Experts of a small language model.
Size: 11 layers, width 160, vocabulary 1024, 5.6M parameters.
Experts: 96 SwiGLU neurons an expert, 2 picks a token, a shared expert of 128 neurons.
Below are experts of layer 7 (counted from 0) of a mixture-of-experts language model. Rows are named router (the router's row for the expert), gate (a neuron's input weights, with its number), up (a neuron's input weights, with its number), down (a neuron's output weights, with its number) and show model dimensions 0-159. Each number is 128 + 32 x the weight over its row's rms, rounded and kept within 0 to 255. Numbers have three digits each.
Before each expert's rows: "mostly gets" lists some tokens that are sent to it at least half of the time; "comes before" lists some tokens at least twice as common just after its tokens as in all text. This comes from a sample of Wikipedia text that the model never trained on. Tokens count by the router's weight.

# expert 0
mostly gets: " to", " and", " the", " his", " was", " that"
comes before: " the", " a", " in", " of", " to", " s"
router:142163090115139117101077130145131134162163134199113109126171173107179193141128109113110147058103169143122095137098067129156096090064100116150129112109164120146174138142035103135100144125127103119153150163151177086174126130091101122110108124108131103059134107154109080072165107142061157177124121066119093150123123065134084156137156130073122105140124083087149148114152112094104113115121149130175102134091168134134155132110197106120103062155132166101127110242123117120099184141135103
gate1:153137144156116116159161095162166090178164183097112187104122057096167091101096198068082133124180134155141118160152085128103106141112096206107132097091158103156180086102203197158126169153163140098142138156127123140117086182082086160089102112132128176128100113111171179122165182122114142165168157118146160115096143170082135134125141121135127096109128197149182091113124135100180122137120157145086123140171065105159192122118112160108087088105131125083118115122120086172141125140113143
up1:138141179115195183133115084157139119121072129119159188155144170130106130184124154139123161118142101115106137078175175124247164165116108077158114164134092174159081152151127135164153110110085130075144084169163086144144098117134128117120167145117112122117157168102119119109154092151081143081111110145141141147151101130153105086098096100125145106118120103098149149137181089087135173114084113158153200210067161048109114096156142061116155107155117109154106102185132092133147126079118107
down1:146142124133096134111139106080118082092099121126161166171120156117171109070097106144091116062087116097152154168131194125153115095144152121164108106123129055110158129135139126087104158145138056146144106133129173121124070070146122115169155088150097198114148118111121190145145116151122162155140098197101133157102077083213178178125124163145135117087110065126142140137154117112165230077128132133123110135107134157110118132091151173089214163117130179128193173136117143100148115109146109

# expert 3
mostly gets: " in", " J", " C", " In", " con", "rit"
comes before: " ", "t", "c", "er", "her", "le"
router:106136114172127103147157184102113105077159128127147186140124156143095098124148100147139107217130172146159140077091182117098184061247175160085126166107155164180187187135118138129131164152106089148147124120165141148176172152121139180135100082137123073098107148087113094114139180094161148150161126144078106132153128183181105117070190152172106094138149170121130092126153104159144190177137098116132129136175109132163127103134107119163110134179137111123095126148119148147105098161123134
gate0:208167094108068141091108152182159160184183100078156167111146102168097103124157106148112144121166126128112115112060138165106178124102125089124112152183123182173122117135126103123105091124068128060154128117102165113122110149150132166089129097129107135104137147168146099106134175179118173152110137141185169139165161129216133136134129093116123180130114148121130178125184147136130139107173043098171142137069120140141140169174116101138142070098153120066116154112186170143143065176157137
up0:157142114177118075111137179077127117108098091114166146115090134181107095092131106128187147106204171072117096125125101130186169127093144116125158103119143131196139092177070126166172059142079135130176159142103152128161093124115164147118120147116169176121155131053107082143109156176101119134097172112127136171150151115144144170131106140143099144168111101165086127079119134117106091142167113074120128134140089164163090163170113162112131217095145124169070114117098100169115172109169205
down0:140147126107132123098142134121109080163179100193113161099174117168164137114124137104152169164125126102071150167147132092121134173174133109080133092070156136110143174123162098155146099139123090163097116131072169119096112154161187111098075214135172163112142131089112144138157112147167054127129113107118118115122227151089183074149100174106183108185139146117173147095077105122134165148093117122146063061160118173072111140129120138133140056134113084158147120146140127079082120137098122

# expert 6
mostly gets: ")", "==", ".\n\n", "|", "===", "),"
comes before: " ", "-", " The", " S", ":", " A"
router:158059112100110173088121070143132126102050156094164098108125138120113187115158128107161089060073114103142110145123164083127128141065101105161134166177115102139143173120120104191218079124116133096155142155113090170054144110091157129127151093196135192143156159085144152135116106102199139121134148132124149173113162109134067154134080124116149107183102108120144085155078121141117148054103182068139164160109169128130160144160137109101173099143116123138114134105133142135122086143136179
gate1:113172219103192101207099101133149060133154124108135070145093151140127115098140141118146138068148138129176114127087120147102086139134073105083172143152126137135140093125158113097128134119124116118161168124152146076147145105101122121175123112107059078165129077194162137152126157118113154188104140112094150124119088207101112187180125166134121132043139090183129140146148100132148174154076086140144132105082114165095142171130137127165134069102148039109140136105146104075138170122115115
up1:131098115173121099182085154087155148089078087116114093134085163148143138082090091111112157133126110118155095097084125092126113117133127089095159158093104097117058127056107112146140131141073167100156130116147148175122140090104182142110100112175083153131205166197140098160137169114142141102104162112081180128093126143218149136136131088165165098060146183106136114101150083152184078092138104135076100129162106065110141139120159161124127145195158125140188136134110171107167135148078139
down1:084095094153111089147104150132121129053154154091164103103074121112064092117112094146132214153116104071161128135082095149148093101104159096170161170125156112160101114129123120118125080102150159140093131132091169122172126166138071136070174129140155136126084105116109127093091124123128087146091111122114151095073123141171143125125107079183066199099079144081184119161161187160172095143134099114123087119108077080129070123137137097072133098102123170097157180159116126155185113131186101

# expert 2
mostly gets: "–", " v", " ", "end", "ark", "ild"
comes before: "1", "2", "0", "3", "4", "5"
router:142176138104081118168104171120144143126161113130072106131079108144143098182139090156106137145120073072188148125133202159141112117119077146079168129190092129116112117131142191116080193109120107173113180098115126132058115103117183157165142165061163145124126094139184106144151116183046151105143159145102161148080082104090148114172103132094154143160114134151104117074210153163123074130121169089093124138130139114132099159127103157112139165141121148149138170049133145099146153137082141
gate0:175144130119115197112127123159117141119118088098168095137122108134081060136110130194130079129080162174194135160140121083102142121098102152075134124161105164157126161126150128101168171105140080162123085212139112165153097174112131098171177137135104182088079121083167046143157115128109163130137134109190080148126162109113152177109082166122154093158128135083099130128129154100112092121120166123090138168089169130057047136136199090090104118146120097140082119100090136085132132153117118
up0:130180129143116132106158091119132151131122142102124097107076186156142116138116126135185062126137096080090144088156159119188106208124131138200122153086122076151122136092096077092088144130171135107158112085045100135094157134127123146097092097053160113115155114157158114128149139122067123080134067141187122112066098141155065157155122101169098131111147101110047136139132155148098190086074134116130162099169118102108089142178136173138160120095126163117109141129169099153125087183119172
down0:111158158071158126148150103182157161080145130089155114129163142127133149136102143140109112146182086133176126157142134124117144163133117094153151123088147104123107149126107112110191126201113154079115114105136103147120088141115089107126112083109141087155175119214109216191125160148144160142121135079148067104160135133122125091050132156183186068062105127087164186138085108153160156129122124146113111129084082130103205133079084076165101182149161131104178108131130153145181096134110153